{"num_hidden_layers": 9, "hidden_size": 384, "n_experts": 32, "experts_per_token": 2, "d_expert": 128, "d_shared_expert": 0, "hidden_act": "swiglu", "moe_layers": [2, 3, 4, 5, 6, 7, 8], "router_score": "softmax", "normalize_top_k": false, "routed_scale": 5.01, "balance_loss": 0.0182, "balance_bias": false, "init_std_router": 0.023, "lr_router": 0.00189, "vocab_size": 33851, "norm": "rmsnorm", "norm_eps": 1e-06, "tie_word_embeddings": false, "optimizer": "muon", "learning_rate": 0.00867, "beta1": 0.9, "batch_tokens": 65536, "max_seq_len": 384, "train_tokens": 400500000, "max_steps": 6112, "dataset": "wikipedia_en"}
Below are experts of layer 6 (counted from 0) of a mixture-of-experts language model. Rows are named router (the router's row for the expert), gate (a neuron's input weights, with its number), up (a neuron's input weights, with its number), down (a neuron's output weights, with its number) and show model dimensions 192-223. Each number is 500 + 50 x the weight over its row's rms, rounded and kept within 0 to 999. Numbers have three digits each.
After each expert's rows: a language model's description of what the expert responds to. This comes from a sample of Wikipedia text that the model never trained on.

# expert 1
router:447412540479482529645475489550381532479526613503441474432531533467524555512475432538435469523491
gate0:466523484507498517489463581500536470417401479414506468588512512516524452540613562494547445466509
up0:428490497462545490567501549509526524544561477413494497532543502545516461502522420525520607438661
down0:484538511519446589477625435460568509421457431519416598407511465502453488484503534453451478504461
gate1:443480432452489480477476595523489414497518521551436447490502485544463504488597543534517451493545
up1:533521585485506503477544586505432486459513392546638484531472462622471528461429445549525487445554
down1:388604471532519484508544530522505545466490511498450530521531466526455583545420539498482403494478
gate2:454512595453550497532521469482454538497479572531492516494536541460542551486584516483525521515582
up2:578361406471441535523543536458565452472459558486557481444465463506526518523578448411609499523461
down2:530492485501458466595591481454622469478398527502441507425515518425532608591477467606503482473432
What it handles: Field and list separators

# expert 30
router:413533379490449492519492509520594473469611532567507489522454490458420417407479466527512452464579
gate0:519493502474397500487474474485521479442414474464550435473484544563561509621471529534472575498535
up0:411488530504496452466452488469530424451590542516457577447442444472388555533550496505561457487412
down0:544476566560535468513519545444624526511499421463490556519436522518512542395472533527519440513542
gate1:609500459558553518485464461591429560575480521509520494515471503477554458517495592468548535479502
up1:482503502590523365457555524510537583494444505546522531485438539493552590524576575438458487474425
down1:503499475554607450483501524482460544442498547547535506515561497495470501450470445538444519494481
gate2:509536550519535482433498449506520447465510447476533457531556510456460563560460518412470396355502
up2:477467480470441470541641520586519549533589536472472475504520555502555486486528421588450491550554
down2:526523568576494571537588520499446508532553495480635521463457470396419524543474507553486453512428
What it handles: Descriptive predicates and quantifiers

# expert 31
router:400479479498465438598444578601466467520584535514416474433551515463494523507439467562441495492422
gate0:449462578547447465497498446496463520491481450593549400461504570524490479502424563567480484547499
up0:535520512518509462545530500578494513444475594532521438510416562513519497510457412469401489477466
down0:479536478431541495528479452509527456542555429478593525492470426500508460517511414449539543514405
gate1:517417563555615548507499550435483444461491466505481475574423510562494506476481478563505466505561
up1:539565564485476568528587563479427565459540462477556468533582490470541447463513414483472536518458
down1:505459485413565463470533465555530415454514410480463535492427503494501476518491571424496476577467
gate2:446506504436441516520623499572453514436559514475603540458511524475480530482501392464508505562459
up2:518432499498534497448483531474517538544492440484358534582379523565387422484511482457450364502494
down2:470446567501519433457555494410453465508546496481476571479386475532465422513480488515510512479534
What it handles: Commas in prose and numbers

# expert 7
router:488591575482459513586463517467538562473554524535519525481505590465583495490430481529480473476476
gate0:481490581609416456448455604551466529433492499451526571533451436458421518488537391521511493533551
up0:469466555493437489487407576554407464477551469582510508505514543646378589583548560496541538505545
down0:494492484491480497472448529476479518562506398537511592463460474542466478490494530406467499470439
gate1:493513451522560484541508530452451558508500517470438506525355556491516522534463597548397510528493
up1:574482521461450483419416553615491525506474450428486460541474529522552489492450527512462446522399
down1:458523623543439499533562490544419448536454476508537498581473566553542483425428420527380463509443
gate2:452570440520501520546595626468523563483417466540520472486521540476528436508488539493492467424534
up2:588545412494477425591539464414574560458526573429539524353363571536455486475579523485529519512529
down2:480464640500520402550412519602514427490592486526468499502452479515472484393463410528480524508587
What it handles: Name and taxon endings

# expert 18
router:455541584561433550532425423534570422529499556538554448525460590366561457491460533543482546453558
gate0:431480501470513498520571471494512498528479443500519510485486495369562502472507533540451569459556
up0:508434470439481528464536498526432533501497532432436468520507539509495526506508475478428449510464
down0:525543552559497546444539485466520521542393509426481465597544571458497468414470470510471551478510
gate1:518548547460570619538498487494413485512364432513469509600491456424459511511470473517435483567464
up1:498484469545611426428499490473491458466542516556489518573473449475474516573441497552437475592484
down1:338504473517481555565552487531491481397587465520542521527559405469552482548494443540459370452511
gate2:471505471500494527566483495539583497425450673453454455523461595375591462508500554426602465516448
up2:449554542418576505543468430525424500588346490497521539498447468474509527421485495409544564572571
down2:379508477488546572584453509511612474530554495491489484537548438458467481510498523567432446445559
What it handles: Number endings and closers

# expert 28
router:523484579525581505532476467494415485547527423524458525466525572565535448523458472474500543534548
gate0:542483532486485491481481472495490498524426433487619535549444438523414515511423496572457494532468
up0:498469598492521417467467534485534441495536544467526465424550504564448502582615576515511491540432
down0:521488476537463456535489405434492551529613507525472463527539529439468569433532470423482562465442
gate1:492491508499511481551527528475566547457503496475436602492526493497461423494468499448465491484511
up1:549463590406538417431490494460531558520491561476466448491428522535500493493533532459433455413515
down1:522520534566501419456512534506435517516418421522474426561486450542564466504383524500412575562488
gate2:515427530502477550539454472497495509479514591475513484483484501526445447549508449520488599571443
up2:522559536420535461492550474496490477468537502509470561498450540524457560460474527518533455463569
down2:520493503454402406531497499474465518549526509554522489517535463437450572360581503583435521519443
What it handles: Years and line ends

# expert 20
router:494592514432516451534606552507556589480502561476600402484597511458467563511558495606441510551465
gate0:534496455459531548425505551550354512557496546550444410587533452477442448446555558487554467527488
up0:547508442601513497470441427486469467530560473455525507557564529614579458526462485509429596470461
down0:408416526450522500498521548387515437545440489530545524519505431471492447536450465507531517566517
gate1:499521537418552549506488565434452550505524379531550458559499449511537588488545493538498552488557
up1:447545554537513460467447463529470469560475584541572614407530551493528435524419505472458427517556
down1:411529514574447470535472517524484564448504537548531500565512416475591483529463443426532512480451
gate2:515539616508544455435543462538513590448583501478536511502600512559493436506529509545536496500460
up2:462449508501570466524560459501616492523411520504510501506517367464485474458551531473536384545470
down2:500565537480586507521520488450541418507454479416470458491536504527395534457475495480579496476393
What it handles: Single-letter name pieces

# expert 2
router:448533415410462463448505417474554488510585542498436545426477502438428491446463415436544567475481
gate0:573449557567442458432499500496485502534472392474458523499528507541512524425462546464454566536548
up0:556481459506566514464493484508419558466567528540505448472494503432434545471504481510464463455584
down0:513464494400491543508551443580494518399605517445510499472469501410465562531459488500542437419452
gate1:521570487463597450526435548441539412480532488448601455433512465545469469578544567608488534509520
up1:560507515558427456486467443421537499607486504551512567499406409528548524553477498437523546449559
down1:536457582569422469476448551488563519578388497534479514386585516572432458500502568474438541469498
gate2:503605423578456443475671541489505533456491539494555403540536563516454527417576455526529379529534
up2:474485523476504472456566469481480553471484516488451482584549470526474524429565405462517438478556
down2:488386453524523522590446468500619456491651397509453519500486501493494485552523507485535488492438
What it handles: Phrasal particles, verb completions

# expert 29
router:546432498451418524521461508432458493415444537509495442520481576500583513444549511522515497458472
gate0:514538576514554434504466575454524508471566460453510559351418492496484399370406541512528527452460
up0:436569420487561531539367486497441450506497464395482569481534565493473550531473568488452430467477
down0:467429605475448534445368516501509512580445411494555458459448487470476472465519431514457554492500
gate1:494533524572568510455536490572550457480405539565422551522527470451560531589539446581550483536473
up1:477441495511432511495505528549633541483610520450517564507428533595386530513550485511440464434571
down1:490434379545517502420510525561491509497495505502481491492450518508444500441497503496539454591478
gate2:429483502577520436442458438397530458427475504479477464561439547476459399510525430459509573486510
up2:479482507420572492471499517442567471547538530481506549512441421564459515464465521406491481547602
down2:526498517485518607510364470470559496564569522494459523452577599493520608519502471476595485543520
What it handles: Location prepositions

# expert 15
router:530466401497497528398435530507565538441554428522358468427487517553482535571527461602504433556529
gate0:420490509519510537536475613508488561445494463583572518528454471432603504396524546418442487467488
up0:512432436407518435506526524433439382507566482553352469489512478515462509512510506535547537478565
down0:539451529549384554488469492509362542422472525466468493468523456531535588443477531488420535298499
gate1:596503557466454490488469573436493472383503508456499487517488468469536508531540476425486470568476
up1:475444502457458478489487456507516498609459507513539494524533550416401458463422540594479536392573
down1:550438503459557513477504464449470504483378517594511424560524546424457532510489563528602589497534
gate2:569425500512448524519420456469482480528592481471526516433489495449492488469576516499475492518411
up2:517478512418501538418540539386455588450455473482545468414522509483462491531564519443527379520452
down2:502563566581447535583465529430539367439549510525444525528499543536448541474572460565622549497511
What it handles: Conjunctions and prepositions

# expert 27
router:584610546450434524496586402496489607440392480500537511473584477520457509480436532509462526480466
gate0:569537472539504401533451408478501449573577503423490520479520542554379447527432595551447403501520
up0:513490484545468490567433446527559453466498513521459570553564555423482505532444466585580408464495
down0:456516448490519579497528482539541468552574546591478479428546476493550514419561463527550472629567
gate1:500581588415496526465455497412534484401470424474610479524499471486583521427539526493482470609576
up1:528507565538538435437439515436399620479536573461539526460546505481487553503463488460477495524505
down1:557348503537519531582472493499577511465607492447493372521448488474433459572535493568531438572590
gate2:524460448436405508543513552443511398510494404621516500460380450555536625437404493508540523485578
up2:533460505485527464448552461496488557510504496500567497465488455561508520499513546418302519539534
down2:472421446496521371436475484532533553482583406437457440442546606462559474442555479538506585535482
What it handles: Foreign name fragments

# expert 3
router:511563554449501504544547420495534557539462559507532424427561542539507530504453548529572497527510
gate0:537551514486578567452447479485488530491491421450612529464538485441526545628448554495502496502593
up0:450562393529472493421466561468512495527527504481484514541463516479475566552489471423475498476537
down0:586511400495467496552496489481550568459496511552575519529557515528474511565517522528534509467527
gate1:483427494517527517541491516469508557518482444478465516498469448440466506438459422499540476613463
up1:525460501515498477480581489475466573456509580503545524507414518417510539408485580433390452454534
down1:508429523479510497466496499459448520441498554576521455460443496555464482531482502452526431442502
gate2:527495429401544604426484398519457427466542508576537491530582574578580550521518457611540524577397
up2:558523540482500589478595524494479486527546515559481540401491558448436510584577574508524577496561
down2:473545443541518555468550472508541555471582556529557442456538507496522522532557493576431450433537
What it handles: Name-internal words, ordinals

# expert 23
router:505575532468536514444620489587542483580517545555538541448571544459477507456443421487482511459417
gate0:530527588466441549418400509476435558499528495464503477555586479565577595481559431411502515501599
up0:590452459496447507487550553430423478474515463532518437514509478447510499522461420535464491555524
down0:510453520553387500425529430531495499472522368607451464496427448491495524402482565462472451546425
gate1:512489478452512483434487465522455528469516466404642406438502487514530595566563555514522511500542
up1:484557451472598535536556535582489509399451614488586545577522476461528458533513504512474483493560
down1:463502473464487418552532479526588499519555539543415438562462508415487421516481446575512601497489
gate2:443468508607524490473570440527483601607482480466515490531457510442534578396428427435480472451426
up2:502439455441497555472572524576510439549509490564520491475411460498458452463600490526439517561520
down2:510435481465536482453530472579472462460564478491511533497514524502482496353415512515509502489532
What it handles: Word-internal suffix pieces

# expert 9
router:445494456564476509468514436464517422498586471503452533449511536469485383404414519558541444487459
gate0:539476535548563521510581519508485473432557529521527506495509516446512486544448564414570549430499
up0:575487449397482601476465523516614535592475550419531421529468540519542439544499568552423501443534
down0:546546433461487580545548496490379560495462458473414470442544555523433535475554386496459480446412
gate1:504497563487499467588529525395491473523493467492529473515517427496521539527516505463480491498519
up1:414491510366474416547440481469561485450551497527533501520454541578546440591463401485482505419526
down1:423485569442543573472542524509651558508513438472571580485492521522560503577523496515511514419570
gate2:375474561560541574489500428458603488588579481522539474495506461525495580491512455441490496506581
up2:487526502522540505443511478482524438505549470495555504528460524444528487523514487444557511461471
down2:525541521462398466498549512573482573512399542495498472469514519564625462523549532473491548573421
What it handles: Biography verbs and counts

# expert 21
router:472444598536523560498531479467541499592508483413486578434476457523516435483434418517546585522451
gate0:495489423549482460554548483456539436393454535540519545423469483483599431508541534483433501523478
up0:514463502458555430462532461523514551484360471569505478470553410595499618565535528437526458508536
down0:526523469545491461426438408449465484473499565466409529519535512392519564435548443489435492559582
gate1:439385547496486568401461474482452489497537568443424519466451480491416493540469541602450533541505
up1:545470557500431579460496492510488421431439431550502619450430538533491601554552441454401456488449
down1:487489497487436522530513442528472540435581493463538545463452465412528486460504579449524502518452
gate2:524561480469487420427558548466584549538601504434486476480482486600566540508494487519542579508532
up2:467501457589485475521547505503491462512536513498462440476419515559488510458462489523521450502507
down2:486495588568565515475487568486456463541569464509516537491431467560537412471469452412486562468525
What it handles: List and table delimiters

# expert 26
router:447449541527500463550476548543572478390487478599503480468484413538577601521551530534606455508507
gate0:497507442463446529498497551531481514514511482559468533386484545504503326516492482490511508507420
up0:512563548549590386482453516446522500447490498481502511518499527485550494565489495447484532450483
down0:482574480531525441434392528551451506528511457505529468568537533458507496607438492439564482484531
gate1:494540429583541482468517571491527461377442582549520477505401480585590476586520530424532515522505
up1:558529542437606479413553510537485477488527458546411566459440500583499470511557490515643536511495
down1:464446564643464436456425567460544478440492519478430448530423605458507547552480459483540520532431
gate2:467425522418526500392552528439462524505526486493474428506515449598416398500529469517546514453521
up2:591558435487465553468454606492594493535534498504510473522447472354445458463540519519534556512465
down2:485685466409462531479504542513606567525524488413465463560419572416452463414596497515425451566538
What it handles: Determiners after prepositions

# expert 19
router:470547535546491594574480483547579507542519560523471522429547549496450405435422493535456545419462
gate0:472506515466460580306554513491468527558539359485449490508514531541489519463580522516567398470498
up0:527541544532426485497502499526501535463485450521473460509569574430424480457502485483587577510464
down0:543436523500423430459509474551483419526506505517525450645466575486470581476484544489496514423488
gate1:465557497519492519458555536467494514459498579532490513405431467538497510469525560582507544555449
up1:510486502447520530434642577460505520585477458419557532432476518502563582532458441336399483419492
down1:459439524517489495512441430503459513507575577540454457501569518565501472428539449468483454519596
gate2:459486493460602488532504468454560554350462484537497492495542512465452612548541517449533512526575
up2:521527579479490465497457500490481510547564446538569412551575548480410452501553490336512502400560
down2:427558470421536497501474488552506469518530446579443468506497506581464560409502490543420512537420
What it handles: Table cell starts

# expert 8
router:500451623524441464559544441545588426532508470581561522500543514549570482519522479482585580481405
gate0:489540363424436457497559516488419487412402524523480475478490584582590540511531644518551460480441
up0:572470434428595538506469483486439551534472577587490491598524456554532462567502487524492461438477
down0:501478521455493487439482459529483371485461572526482460492496556534504510533533417505520503566534
gate1:482482483501557452590485473472471522491518516560480485453478546521513443550487501498475490375493
up1:484552527464460448464457434525457549485515448414506449496602536582414566546537420423481579515511
down1:529451449524508565554555553484575584530562478536506449514503518475378504452576565482522597473441
gate2:495575583459512525571452459495495528494499468438473523540483450518449600570526548539534530527502
up2:492375560429463456438515492521494430442534476558569525616528507519525376444564492477576435500514
down2:432452560405536509615429501503472463503491537508539511569518496508526533489494526551519591600433
What it handles: Articles, statistic nouns

# expert 0
router:437504527553501484471439458496519491497488554562549505473464562508525384430532441551535488511473
gate0:452467465459530421429629555528483449424545553467490476431530447493402564579504490506435484477459
up0:473428483567519465458501573513503487476615525456483526484514467448515460523489400563478487478455
down0:464465495450476457456592526512463503529490415445494547542472456494461519498540534642451493585514
gate1:515540452458511571456461482522470436519430460462441501533473472480477587581595535527417534430511
up1:398476530578446505560457503531504479549565526517524474432559528554502548560534459498537541499494
down1:553608600514509499475474433562450532487543539463559534561465437500389484545445402492527593548476
gate2:540487645593489512468640527511465437361524485474480592499558462394536480486498504472502582438514
up2:466495517552476529527518424578494637511603548468532415409559569556456449462497543410466521550464
down2:518543540587498596482463435583503430466460453590493492503495526485478464415488521522540516473522
What it handles: Digits and war/place nouns

# expert 6
router:516502574485466587454569427562519496576489504563446530441494523483514428467540467449521513531506
gate0:451504561426417478469479433466412490421416533473445465522447479486519502518480542393538496560449
up0:487603498518521440461464438464496487485464490438448579501442449394515486483476423540441538452406
down0:561520489480505538432503432448492526593531517495490512486460459398424437611564440427569464512461
gate1:532547485468461400543513502429620550489469515512518463475411503544595465410385616529497535462509
up1:423531486501490406549471503489489514456553464586487505437499514534417539606497523572565468500480
down1:544458427496517441470594498540351502516532527515522588484520530546509476508520527416461551442511
gate2:578496494420460436404415489487504558592466518559570540587610509509450494532547435553488466348592
up2:549502483442550500430552464469397514544505510611501542459481531532461535491513607571551472548506
down2:509522528546609430555480516523442508459389543502480501474519591468534544497438440615551550417469
What it handles: Table row starts

# expert 24
router:497509557539497568603554448542476467510428465503452569557505595370553411457413464425429591472478
gate0:487515546477546468525472454430560484598498570441424478513498513411498490526530626547483568496443
up0:555542440507487492489489504436523454560457488436433511481461450455439433569449519405536552436481
down0:520522494451460589495410567500549579488530468499517521538573556522562463509433517433539496490590
gate1:531630562537519431491570496509393501474508460571517449475505577500518613452574545519437466565518
up1:474538445474527433463524543344448503471526543415539524500459439541472555536463437541527452398505
down1:564537571656515486468566412479530405350470488520587476675458506517426554477517504387486495505503
gate2:527448534607452539474541417543506440475552546451497436495590513417518515522523450522457522486464
up2:521525495438529458517505494550565468434508519502490466487439465550494485491566450437434504554523
down2:526441477513494519453577507547551505468519461436466504467483558497506581454490600406548437523522
What it handles: Infobox labels and fields

# expert 10
router:596569506434545520471638424497534475508526542485534455579538568564496478481532568558439466541521
gate0:423471486587505486554504562458547521459431459510514567482474504471513566563482517646441447545558
up0:488483459439450468560568474576425521470545489621481593507590452433557459581485449674519484528542
down0:581447503471544518559487509559500557420442461536459480572514457425515518540582518488524405462425
gate1:456452490547578450429533501497500529448397412541538462539467476512524424488582463475495459526520
up1:487458568531548492479491562460529508530503486522574476496438538493547463582549541458459484469456
down1:524514495455506445478482586434397525393473438495612457496505521566497411498556560442522438449610
gate2:545481486553569501537505566455523602515587537469490518518473415527470529507543536524610467481546
up2:386423466425562457397432526438426472602539545413550548428395470435485583505482497494537375553493
down2:498456502571505587447450491571539454464466576519527481512485541515538480482486466539503460414503
What it handles: Surname middle pieces

# expert 11
router:450525540559465572594492500557578498531497580535464512428527524484468401431437468545458570437450
gate0:406521493497480518468441542472513508527514586463488440503472524525530442450482513483431314435570
up0:501529505502551449547577402481505552599495351456392451524488512494499544538517494541505447582479
down0:491471439442600407469510422423424502478468630517489486433430504546453491474432476489528430575499
gate1:495476429577484472509555483454454459422490409453552567563492496467584554508543500454549494535552
up1:435472479477514511445429499520644525523564528535430581511548518545483557515454493551549418526556
down1:482626412527495493493440500508526539520566520508402447451556491452518513555483509552522520581484
gate2:445462436531550417530550517467460551554360495480606566473472495462569542476513495451550465495485
up2:486468509429413500493655459481463607604443455512480536526482583483447483453520530496459399441491
down2:519525377504486458486492526504526391466487495541490467483495432461468426515553481496507455445464
What it handles: Genus names, sentence starts

# expert 14
router:564585547520591543458587465568550520469561455459495530532496478522479486506459519498471517454508
gate0:428495453481428552477524475516490533546497412473484465616479571567506472620494506543518491436472
up0:392542492491452510563427462462456473565475477426534514537516513481429567457515491497507440556475
down0:491468521529557444491520426506398522559462494465469470377463518569391530411499555493566467424483
gate1:482492590626466432509424462470483459438524511456495496468480460510501515465499501575461531544482
up1:464556553593515565523647522440517529349436484447468540513454627541520554494643449550509416505439
down1:508497520483509464563568511512518472640456478493509542503511568552419489431499460470507482419523
gate2:447529533456509466445498521568477421461478569514489540494448543537495470508525519507549423547581
up2:496572515563557511463526491454511443555455497572535498563516537615493538560515620488530523568547
down2:532467502488539543560503491497584435440488475611481546473525554529531447453482501560548448484534
What it handles: Table spaces, name initials

# expert 17
router:538522461446434521489563453457502450559520557445553509514500538548410521466438542509427539491482
gate0:425459466526472536495469566465480487482500507522516377533557419493459501545452395475542440543463
up0:468470429493408443499530483569513532442599459432416553423606493512587464525476453526555533424461
down0:462488549486589503449486447419536577523501523462525435495522423506569393468550492484449542500448
gate1:444499559478540519536502449585448555494448528395584403541470430585463508499600461457539543455499
up1:448536543517572501544518461533492451456441429508514507433460401482509423513520431582377484483569
down1:520506510525502448472456411464464505602463493485565471547497587470462561576481479467496552512440
gate2:646558483503404455467478481631448522496464553440538464510444544512531509460547432464515603493511
up2:484589517554478502506549456604474523642476530524550420528465481501506467454518453444564483531523
down2:616435477505422439433491591558510516348568550454526444523490456520510524530432500416533440493447
What it handles: Foreign-name word pieces

# expert 13
router:460465441488468555432412443450502519517501500521509452471434470560495519497497437550490373417560
gate0:500483547412527444550494491424443553539545455474501519458570520550469543494570461491505418497512
up0:465500496476554472480578464568500511542553486476585489516516502563495504562483465469545498550475
down0:540570436482448522549427483500480516475488436438497490480512487524502481407492497522488479422488
gate1:611412425486509599587548529519605404572443524538466517478517527501477558532505573529438500536450
up1:475522469428540515439409522541525612372453451529577450448503496464492479524524468528485441554483
down1:482482497551419533471448457550434537508520512469424556488544472491475454447466450537516454468481
gate2:408601595594552469450580462435527560451556484490524461523494494488385471565501492401468520534478
up2:456535513503477529492537487504621488502551504483480450510499584513597490579535440531475565415421
down2:559455495501408540563434513534576440543403500518536542443525496534406465429507507566421491483436
What it handles: Prepositions

# expert 5
router:456545531531459552560531473556562496531526583490482532433554514469430403471443471520422561462485
gate0:409419541503564376437553489468470540536459542499490513571565435472554461540504574472489495488479
up0:461429490518506404521520503403490518522422484604466447556487462522630516474435426557436607553485
down0:412450561524475540450509495432480495517488491460578462489479454432541417490467500479556503530519
gate1:519521542507412451492537548456467482411469510435478489506515450494436508620567487557508390502539
up1:537348471476451544564487641520554485489459489462506485524448382493556537494507510498482579518444
down1:528449438443481487520434473472477442514490472552462503547554532502572481475496424535438493381574
gate2:514445485503543446432525460440462450453427487461522572449448549554496479498470484577511434497424
up2:548478435473533498441514444571571507547522560480490504534466511556527398449567529452496492441507
down2:473443476528580442503556417503599494468537567550399555533439506518393422465552602477514511438588
What it handles: Table number cells

# expert 22
router:558523563475464583525503494561552430545484506512574529566520531433565487419474527432461549430461
gate0:602543478503498490595490516618460506481432447473500488609450501548487494461583538491468475466466
up0:581600463460423465502546514543525481491495561485525371508558508401577490453567492500482482457497
down0:507552549464483506555481492472550421513538576466505549576536597468445562416448447595549554499503
gate1:484540489530417554483468488467510542578467414479523481504535506548414488490580623496500493523418
up1:434541477447546543434496460528566502511497505472525504539493511489458510473436559501522604497424
down1:418438504481531517521511475544479591553456490497491606469537579400427450512411454554574539576552
gate2:496475584502538490448481507607573502511488513516435463526520513476538505489500501531503579574441
up2:574515469427518487461460432450471441528532622535502476448417494497538484576520502499482564535479
down2:419578594516539536542501569470485548561489536515480588441487459481559472573404438479509550467446
What it handles: Infobox field names

# expert 16
router:465544536554470550576497469579588505548535578536456524428531542474465402454412456540455540416458
gate0:552411608545532497519516428520429523490541531518460514453461474551477532506410502599546521521539
up0:468513424460491472463524550498485498455550505502469498413563568525508557500583484534494492501527
down0:532499482593485414564479468530562438482398428482475513468516498555509517443468512446483513442464
gate1:452394474440548438547540535576538444447367510506530487533536516669478511534477479583439453546541
up1:541525551540513528560473489591493486441480451482496423603439545486475550561487532521368439512431
down1:470482432473487547538616591481506514529524451499449526509455513481538484462499555507483601509535
gate2:487573497557532577404384617536569538444460479487502579525482480481434458509482488493508471529534
up2:383467499440562558509484530501474538544536542543466556518431571535420557531476457511424465487453
down2:510451515480383601441489458475508481506548559531470440499530516597482496481479585518498384530500
What it handles: Numbers and scattered names

# expert 4
router:457496536453456428489579494427533445499441429485557501509542567463455447515480542519426569508470
gate0:518518522462436452351464515487492452540445509579472509434551521430556487375451417490455402520540
up0:469528528570551514440509548532417533599467481493547633575499484471511508553494491495523497563584
down0:451576507489429609499602394462466512539465548483486558460559529470548431495525538526471532432529
gate1:392570569472497511432575377476535503484485428576483473546527503482345512428519559421447599514490
up1:498536431471554502579419546543634449476478496564461491509597439527563496625498519468437529554540
down1:525520504560464457489390568526538447470424514579528509580497455559487393543435440516531556512484
gate2:644470492617463422482567460440495582427484497510546546431494485469464568449538537498456536506430
up2:486467507509397475472575497496557434517440485515527473594500519498438464468501524544534509500440
down2:560511525480527457540489391588446463540458477525469546567461489546516419495505524586506478502382
What it handles: Chemistry, math, open parentheses

# expert 12
router:426487414547522481507416534527568461508571464471562465491497487475396541499547483550431471501527
gate0:468468583485472486566563530472630536531552482470495495508475455506421488496509368515494422563481
up0:435489454485507531464513460513385506550608543499489489416622501503514432524450508530474511424431
down0:524544518450471542624504486502453553456537520521470454486593471510542533571452503495548477544449
gate1:472453527584553610500462520554511503481528412487535418448455505546446524530495588526444510441451
up1:554464468612580504467575502585541575528472616572547510503454413470525522538452490404495485523500
down1:532386475388513397566547529547575554573505482552476492580601515518526427522534527526517413603501
gate2:451592549475490545542444526490479499479532426517448524410518557444530509510428528535504451528499
up2:525510476458609511548470526521565508520493427580498514537482484444546507410556522448567486427511
down2:491435489552499544472541520484568511516566477613538550551414594396547546448538620457547409601496
What it handles: Auxiliaries and pronouns